From a checkpoint of a small mixture-of-experts model trained on Wikipedia: 160 SwiGLU neurons an expert.
Below are experts of layer 3 (counted from 0) of a mixture-of-experts language model. Rows are named gate (a neuron's input weights, with its number), up (a neuron's input weights, with its number), down (a neuron's output weights, with its number) and show model dimensions 0-191. Each number is 500 + 50 x the weight over its row's rms, rounded and kept within 0 to 999. Numbers have three digits each.
Before each expert's rows: "comes before" lists some tokens at least twice as common just after its tokens as in all text; "mostly gets" lists some tokens that are sent to it at least half of the time. This comes from a sample of Wikipedia text that the model never trained on. Tokens count by the router's weight.

# expert 3
comes before: " of", ",", ".", " in", " and", ":"
mostly gets: "ation", "ions", "ity", "ations", " University", " part"
gate6:530480492447554500493503481616492482472539473463522541451488540569504512627556593455474468573533495567463574560497453501476495452486542519483483534493427517468520517547522452522572492571473466554454560414515624525466447484636446468575525472522455498479445417497511550487437404498445491510510441559535488428464567531511455506437509507493501499539500560395366562560409467448487422496513527512555429505432607473444559496473436526543661423555516495446485493483509417496575500506509400514526522385518475592482540467634472518454485458465533463501471462511514526512509431526542526436
up6:464595498580486600511515483454509530542459457539458542548507438457480464402367429530501525451506508549496385461545515428568446509485513500523450492512537517565474476476421456548434530406532599436472459566534410495574553461366579573495453514585532540490563624505510450517552539518464477543443574415393455537492402467509510529538534479437516477474508398521538444510530511550518533501521480460416487497539468522524443508534524519488414534525437531566529502599493508485485478531565567493502482596512514511478481541420627443530525479549398496463486517482541484542466596497522392484
down6:556462468493505636429489558483536445487435474502448594480427487522535497491476469483504429462451506450508542527524517526569412498550536415439529465512464546429491514637542504538468418569398487528575549550543453506468437586477534540343494441519564551509454547488491564499478532410421521477446557603444506486519410481535446471501500486496548582497527482497467475529588482512544452434442469518518522543615593487502519492439474570595430440531598527517406555518502519541518435469495493459490555493453443487473532527535508540553580562529517510363519491422472526406451484565511468484

# expert 9
comes before: "\n", " The", "19", "200", " In", " He"
mostly gets: " (", " \"", "(", ".\"", "\".", " '"
gate6:556492531467576435470490430482529402490613554384487458505467493545397541483482541517476548469454494497535432547488468476543551493484550514472491371487519534467417534305461477537463621535457487398543511455404514471520518521496424566470515536529526499545457447430613487582459500463493510550495608529543495500611564480536490589555523454471494480489550455443469483515500565482428563460531561575507549447501584579562510435582528440531490532582552432486417532476464499505520557557504554508386479514485537377473536474496519487453511491476432517491493553499547464496462454514491530532
up6:520507498543531504439467471431510442479549471553435553485472481517464563463472526522547595530459423472619481491517457503482444398459534470499491491535521477533562449428395544558590493562542449468491595494440446441486468473406476589518501557547611549475492559459548494607522417445560499525474505587492470536439443536524494599524501523523527482593516469454468516494461512523398545434495551446485562578411492558482534469555484469559466593463474490529509595444617513498490589513517436531586570475492515427379548459504487466416452438518386532389508481532483549482441463510491510524
down6:489393479453546591531564500453477496500557429544521473501495531488517534508444479473464478387497502452494550454549504442461583491550463472438567582459517562556553498472565496317459530484510629529529575531477515502473495545516513482500504572487486484437527538441494552494522444427569395504526587437499564500501508518511530489564545477545439570523413534490560568595485442389501539400435485494549542493494498495386527472493456545516538428446505516446584521539548452529428507483528628533494458464461497487487431469669470538463480480531431453476484531478416464549410488496548528566

# expert 10
comes before: "\n", " ", " 0", " 1", " 2", " 3"
mostly gets: " |", "|", " —;", "\n ", ";", " /"
gate11:608543460570419499457552506458418408549544446503526545512528449614569551516570560499564482493474541501477501524478476532545484533419527464561515456511440512502482529345586414480526509495649584511470477510478465464468566505490543425491463397452543451566410463444549502573449424541412487582460484559528360480455548512511546457515507502346503452521468499506508424511520521472467586549432535512407475516559552513581506480513461473569480594487471520564514544501575483447429470426539475456509501472462452524459560537510539550507485503510418427510472523526512483504491571535526563461
up11:412455475486575417559495462569524561494396467495500512594436610436472475455354532430482558509482504510537518547576479585524526517651514481502565493472493520371555457588503483553479487546465492516520507495442597404493544502491484542444469590515480459549531477568475538475496454511414519479507399498436518526523488436537517398435450567521497504505502581500515566548464493576506384487548357489583524617470453474387420518527498490487517494473531451481544388470456582516532513504458513471444493545442528474534510539509507430503510511563492522482528522496455496497539527504591485555
down11:529424512516514530403517546549508418496558601523467520415623521455530465581505472470477475507533467569388503554531486505530568498438585550562456471470586426521614479511643569463417533427471457550540469488494467572499480486467533556504513587540458506470439560396467563551459513536559474581466453373525458546438509520456467496506549479459528443423506491628528513419535467492442470521491505422463490542522458427606511475482401488520492514473529459585461574525523515521514492529521476470492456568515512498506526577460559442561460466410491543438515531492483484436476520499451508363